{"d_expert": 128, "moe_layers": [0, 1, 2, 3, 4, 5, 6, 7, 8, 9, 10, 11, 12, 13, 14, 15], "router_logit_norm": 1.0, "lr": 0.0106, "seq_len": 1024}
Below are experts of layer 7 (counted from 0) of a mixture-of-experts language model. Rows are named router (the router's row for the expert), gate (a neuron's input weights, with its number), up (a neuron's input weights, with its number), down (a neuron's output weights, with its number) and show model dimensions 0-127. Each number is 500 + 50 x the weight over its row's rms, rounded and kept within 0 to 999. Numbers have three digits each.
Before each expert's rows: "raises" lists some tokens whose logits its average output raises strongly, later layers aside; "mostly gets" lists some tokens that are sent to it at least half of the time. This comes from a sample of Wikipedia text that the model never trained on.

# expert 36
raises: "d", "s", "pt"
mostly gets: " Ca", " bo", " ca", " Cha", " head", " base"
router:530495537580408446561485602564466531466573563507498559480565492492530481431418543522453549468458497493506442469524516517467518624574515513508548510497553496526500456406511575505466571489495508478535542443480518514428455514531469523527468507521564535483566586527496503574525377487478483473538596526667435542500514475478565356551481494581498526541467473524513429413472483474481413502608
gate0:552519663537460552562577574482505501526548548547437430486562443417560509467456539481485429506541491477453474422512557526483548638560510500473517435439540521551525439479560586538453500441460541543517407523517543551501475576515478572431367538512467513486545572488490485483523483599472514448518461515506419571539528474522479471426464574493450514494428544466559478416529498476460406521555
up0:491683487483481519546503460449506479470557475496539467510479484462468420446502477528521542516494573442548395437605454649520526440465515533442478570487492529578536496453543469496471460511505554480502470495447511539525458556491523579498561531518463568465458461600579383405495471526526582565517493493455469529540458470518418578455515505483507529373546459564415511420522446493533570508519
down0:481536577542481446492477545589549423418536472486471541511500420566530469543487468385515496555450474486501461501499538502517493422535450465427413478487542599520469472560497463485441512452549480469473488526477499461534471588568543500560508490460478543447530453468508459542564435504438547635446479477555496536664567493543496525465517526433523618497545462425591532403502535570579437506582
gate1:577456586460441586529580588544472479540532488495486380474525501495573443547428484510550522526555494463521570474474477483516516481544487478490497493548520460536543555452508477544574507441486428526488498504558507382408435496518424541543500571458564524603492545590463451555346568549555468492496550529562537503522506475574509450478508512424540534514480558571468440455560497468640442476430
up1:454483535432500520590512507494488469526580549491553431453528509528409495484439439469521505460565514407433409504487546508497491458502519444585469535495527470497449495547528495508446595433637480512500514468431561426523501428549488466411508506514395471421533469507473581525614496552449466501516461430506560542421423394423582517611543466546488492468549429555534573495454437507481492566485
down1:436537461558402480470466467533507450511443607544542522578481512483515448447401503547480546474511588528505449564487539510471424401432500447477546529435478504492515483437433624565451437503487495480407535479509577536555574504490434482485513427563429525494545513421439386497519508469449432530569494496544412401510446503454447512508507488566447524488480444476582586515575564454448547539550
gate2:485511517439458559462460558524521547439476523495425477523569518432548528481442543522500497515537543472518454564485487477530542499428495558493414488661454322492499455433466460464597565413597534479451523473479514515503551481558538576513529487528526603431517488464486541466536407472465482399520536570471497513518512530557469376495504473559575424527473527494527535491542475535495458582616
up2:581532557506567435549443486449560426562538505470547497510403567599492509586536484501446546551523390572488578563523549491560430454439576519473535516543475465504427516464492529433490505515463533509533477500516567465501504407521506430502485455558421468551471480536431469489461549457547556589553454455508453375504453519512461545423433548471422475581615553462555548582440488512516550493442
down2:508409398544606493588512452386492486482528467498442558488469523513478468513552408539498579469537536527384551492533494607590491468525594491501533464487458498474552523513481530547531465571516514545439579483597462498449396471443511501537504512517436518517415554449467508514399547523392470498491420514562480506429534503569486573467412528536484479550467543470463566501599506498437591467471
gate3:577444539457513415540569615548480530509532547555377505456465556538558430439498503589523468533447507540513479392508463589505462512434511586547547560511516508475464493470532448524523551506528556517577522492453467510413510525486543520540434573489508454451573565443456478598569436519524542488536564447529586565529478519533466511537454476503449530493641552490522404515450567475584409504468
up3:498469546549459509507396463521521445486541467515498527585429490509562573601566523488479563449530513547593499428498612471559558438496467430509482529563488477492473549580490480555502360520518495436474585607501549560573478459452582514508508473522486482526564426505487430518487554538460488525517512526442497571529534519515646518566543548612553454442452489632523471514524488476499496545562
down3:444511531491480524530515474486607476520427540517549434523487520558424385582426460501537530475568520463504535520563577546512410471546596490441538491526540450480432484501479520528653513514450473494570468514504501474484555490510525594470513552439495409485587379540513428481385479562609516495419474508515506590450556525419493383448491480551559513526506504487492479461473503577463545460534
gate4:468465564479444397489443478516505535430454503513498493496454438544468507468503587588515562460512445483468507503539486539522496537525522477497451477441516499515402474582526506491502474414569556619541512519587499444411437434536503577507517539511600512585503452522489398513473452501542483505549557566534468622582613497494491429557464550507516529577516410586548454510474597504535401450574
up4:566548618346444368514475495421587551552449446496407510542579455444543474518447552438480493490537464485463535509554443483492517498514572531467537439490482560554579433495479497518512545597467551523473556554438484496441473477521464435467429459564419572550423549489495494439548482486554488410441518564527512440468504588585453532414454526516593502516487480472501537525539469488442528466492
down4:434522592428473509532452509509583570490442493481501533422508465527512464431516499567486479565495529457472481431547443501496556528478420544560469503515546465562390451432459483533545419553498561492532531419423564486527467484523599564486426477425450467536496565543377464544492447547471463572484581542592489527551454406484516504446489506370459441468497422467459501474474411599553470471478

# expert 12
raises: "ne", "tin", "tri", "c", "f", "duc"
mostly gets: " con", " Con", " pre", "ot", " Washington", " out"
router:511436456528502526505457529443513536508552533519551529537493535489504556471508476522553526485483439439486422477565434564490550555538534475518582461530542454437505537464472485505417523458559504519664550428514441502377491510578553520529481368561599560429501585432474457475487476450482487524562510437560409520561494435505460433508432550427487608499449544487503413573565533429459458510457
gate0:519491494493412486575487568564592476444569472529425571501499436511445493494409485479495544476433485537427530507520518482558508495467528479536543378449536497447417463431430424620481402463486481528568472493468493495472471495570482563460518390582467529431477471517478429559498476583471499486589634453487514553503581565501533521532525571482501508525412574453465425502536510459421456559544
up0:522537501479463414518516524417506477416511451531430553540415569536458431477545590536524492480465455506501473517520458555542483492506510422551400566484437462496407423543472463423511459365458478538539366512480455513561495461549529495553547560558409477562411447559450472504521421524483544454462547468495466588583516488534557509411466550409479556567470590541509530527512499464500511431451
down0:482567537533497435442506543603475452604537489446560417484496523548418465542557570611493450520491540478461497538536481548633434499549544533569540380474532569494573501469505550477491567605591508410439568464543491497475539476498577532461420444494563500537549452518510456461525540525433506502521489570505606549445587597445489446491520501487563480467512512465465495529535495460484439444439
gate1:517500612442533568569514447563455512468431506424574555629560532487499440494478384490577467543516555466471518484497442520424539585524479469503505497529472474530643501449478497501511469618516505589517496577510533504462411617414534437445516534549455507516534510563501390399479494512483537553516488489487463525556481447505552498518515525533498519472572577481430380566541495503504544473517
up1:458512508444402472537507488482623514527585516449505495464483562553436447630449524464545462371403523481517455517434444483485489488485490594499477575444378505452503553545539416446384514496501431529458485532533519475500455544439545535542566459468449516505400466463495530498519546565575446470476468513490511383427528560538564518490550528512522489498455495465586535479465455456578584488436
down1:403540488509535504405536560521515441585537511421502512476599524502541501479450553511550511519444490483452493454486496417364553508470537505478553505456374557514436467527633489503465436554505484447490487479526522474480426564482428589497482495415420454534527448475543440505534495436505489586470493390531539470609482538525511548496526407513491497465447483491484393490596510574517403429517
gate2:517535490560532526566541540480560428466464521541465582486563393443480394467555458589567490447490443531449496414459450520516516552512523531551513497601418461383506608496524570479474480470501523478557424481575516487382509445496545497526573441473494610432559516501472451500463519459527547506544453525505458429452591411523449480559526530455517450571560484517442520527451558504442525434582
up2:509450506488484469593532592572568451627576455406450474417482438456474498475543573495426423509451426503511555496538552504457519435438521501523490580504541492435510438482448470485562458479455493534539392527450498454572430526540470454595580463500461659562509489506513502555529461474495547502584612509437541507468488529512482548540508490413464579548512495537418529578542540512532519511531
down2:445477393530509509463502474543523475559419450433475447389430394488453474503531464542590536535522556436543428556433468550490520488480509464516533504477493547409428542472539523454441531460479530534534607536543520501458481426416484551418488500533452384585484453514498522554568578546505485548521567504401411548447551533462548481421504535511461490536468500462568602515457438580431517503567
gate3:532479499496441565539401515482570454426575478496421471496490524475534527540494526585545483500479576472458518419432415537507503515453537588495509410508497504436514496444536490516410478471476550530610415479448401487404481466558453537558533456537556540551634441509475451385490454449496488471511472482470467517483571468412486502543515577571502564547374529467440458546554569529459438476525
up3:451508541438489514515427503508511431509439499541546469445557506443557502561603405433425528509468563459491456408452483579532558495490528454541524513476575574568553501470541577395499527560444567498461559547588505448488477425551433489550531474506540586571586468539551524459567445470550493485530567574462504459468537502467541487401472495571420610468379494527482442491555534507517509526571
down3:497597495506582506585570516497510507508563456526411536426474516578447521603544405552477502453443535570515445477496498503569500493509501650458520539528463387497579560507481543436452588546514503537533424464556503527513565506547607517505537494506421498535527561527485494535452550484477476546519437481522550568521446447631468508541435486477549503470511500559553579409552475507475511626541
gate4:528508495502573490567492473477504440523451499414537537528510529497555570455495499590372464623561498568432423406460456524514472540505505473453515449509445531473472480423494441520477576405547425498546522465575506421488500549493607502474459446489495497541611467557476415464474558446484457538615532518613462505477472499524393515403432488459501556561385462481491525476528502501509501440485
up4:440506564479534456505476518522555484574494540497457540562548487574466505465515415556490545578551497539399605499495447470442560489494513426456528531463468418451448623378476511471497473416398475467507554534483519438444500546461542521519463394475529421577571566441510528505513488419466503511504491461478502464470565571537477640479529402472478495567506466424568467486506525524448482493619
down4:477537510471514538373488528486442478546449477438586484592507443479523566462477482513543465474505408564450475561507478499478560563500498529572508418367462404576527448395568463495467450480443478488516516552499459490551481475500489532563537540549529500521459598605509508517456488491495363589490439564590449504527500492550406504519446512475491589450552523439469515533515514505455583515621

# expert 29
raises: "n", "ne", "s", "na", "ni"
mostly gets: " You", " Gra", "ó", " Australia", "ja", "á"
router:574453517539436425536575537503566505501415566463506498573500503523468431463450500529414566509518551586496440496502460496492521571492524492506480475390468375464536472487478539553432528521477520614483512535476513528536529453497555509435461503521407545435498512486473491460498418470487489530557490502590450480445615406454463509504405561519596560562551476561568394384460472501457491510400
gate0:578449499490535527403552535559491516492436599514526445524599415460439574453500474539533467424492463599486527457502468508564475473472519549589531502459424358471454487547513505570523516502537502611450565553407513600625460593543521386434530518594504496521522496480525568475471561467550510471549481465491488509517484495483516463403487563453526523458494530532527409446481471519540474540559
up0:587530527522503450495407526445507574448491534515495555552551411474577535495660491515517479489559472538475451541421428519503460435552520484508450518506586435539484514565569430582465432586424563481495408510488532582498516564606523500547513461554440559513490517542505499423492438538520548528518504510456498520523594514543546502482458467528532475482479602578485409533495377586582512528490
down0:504522540477568544509456495522532593472508498501462553496451523445471567468531520565473568571510374409615457511550506530502519482486514566539476391515453446567512545527494543493441511504475510401509540453538456546479561401563629542462513546587494435454377456521536436487414491470498419514397518464464452451506581508446400511545539525471470476452586501533470501569443481434540472531494
gate1:555528492391393559467570535445491558444367556570470543539464473447466523490456525472510484436488482568573537452515516442533455535482542522469442442488390484482467450490461561544510477456506446527591437536479500477503535511476507488367480523461399524486470446575554448496574488596454474606578488469476529543501485486407457494438419579467494534527499463567572516568470597517489438492450
up1:509546570532598558546499555504549534481576522591503497536459542484563489463473444503506509527457591407389388457503557489511516481517487540513465477525564613523481519459566534576520492550491577456460551471507391542431463486400556459511577510503526570566518611428502506500542457465529457528489480504556479533528453549610569515407488537503511422516497508485387519513455437555570576564481
down1:573423516526518519535508507546597571457457577510464436468559536463555435572589515463580431482554438582496427387513559516506545481438444494557430478497508503508515477456539447473475501530542581573478550501532492510443580472538538588465464436508523427512460568559529487416567555388443474510505554578494463443517539443442593507491538502384544587493489581520504426495495511456493480521421
gate2:420511488489451428566539523599505516490509575498523480615525540536508476492522554581505595503447555487538475546489516534550523592525492435444593376493521479536582451452427565449541509497490509482448564510488510575563482564543488446380492507476551520454514566531504486527527545394485554491523496517551505469570591504388463515481474503444588531364508578497578504512420509530438448554509
up2:591525516495655547364447554440480575420556399455488453424566449465558516522424487547503501515563508458497570569581497463500475597499528532512452527542421487522466447469447450513526518443573529405525522593484542514441470551545517561585533460550452489528556506575453470512504478541548501475435527505439552471513387570525487522519469496523417497552492466517501577462548553530504486429453
down2:552383422559482437526475569512464603495550551555503510491560507492456481440450523512471491419521542420515440500501442513533477505440487463498535364506618521509550398565555563454520536493430625553527499541570494595505515475576517418477527508557458516491508541509445541571450450519457529601479490422511470420548534592427571513437480388495514523483543527483467494519477488458475484421493
gate3:516465532480533470470493487465564440525511473417536466513497529482559438518512524536493468494439542505461490570503488510500546442442530511456491459383448490539494439414611476532473435449560447529495465504495483549429397528646564416514403459466458643496574459514427467518439468502508438480533502559497430433555535485450472553547498521529412516551463526579614455587486534400499480463431
up3:454451517555536591456486493405509497487485522433440466536445585449434533491566554398512479585527414489499501531537456540479483560438509508521473417455483458546475488485550442517579531504485602463451447594516518463587625351486503486480490476555422504475479495428473530458563460462535461518553476458559400482452554433519563463403506473471523447610473430568507451507511530545515438477475
down3:524496413531526529578490515411599541484542543432424535507379470474448462482477529503483559546543508446553588533545502502439485553499526495493576524528507431487499503529449449538523514514426501495599534455528426414448494407515519622541445535461525524466436503501480458408496481411521524465505481402428442508431443498463361459504512593539570507403481434480583514455450531553520438507472
gate4:463537498431498570488483559525552529508538520418572502580487577538580485498575586594437510613602546544460488546513461552541514499456511406539517454477513464521472563531503491545534481532429487471446527495473544543441582500512591527554508449514514455556493510546457504508376444534457569526576492463468481536511504525445501464433420493448551392514593390523553372463535528592506509551520
up4:547551545585561452469463509579559487464571562456456575580477426567452509497517438532542609538533456530590529547467533487430491484434538517575430433506521484558440571457488528531457475470472504511481504564536599387499476484477514474473510464504533507570547478466544512525581440339493458582478515591570435562470608489480526468554462472534507507551512478504544480429466544596550492444453
down4:469598535491451449456470480505465538504530457485536556517514439590431602525528505494491505545536515515479571527473499531463549484478542440580566524523502498450502548506523400482540513484447470492472418521627365397534465505462571544449460533505488442476394544582417417419503473509375519581530627509486572468495500473490541441563496408546458512456436427548567482493521514501487503490438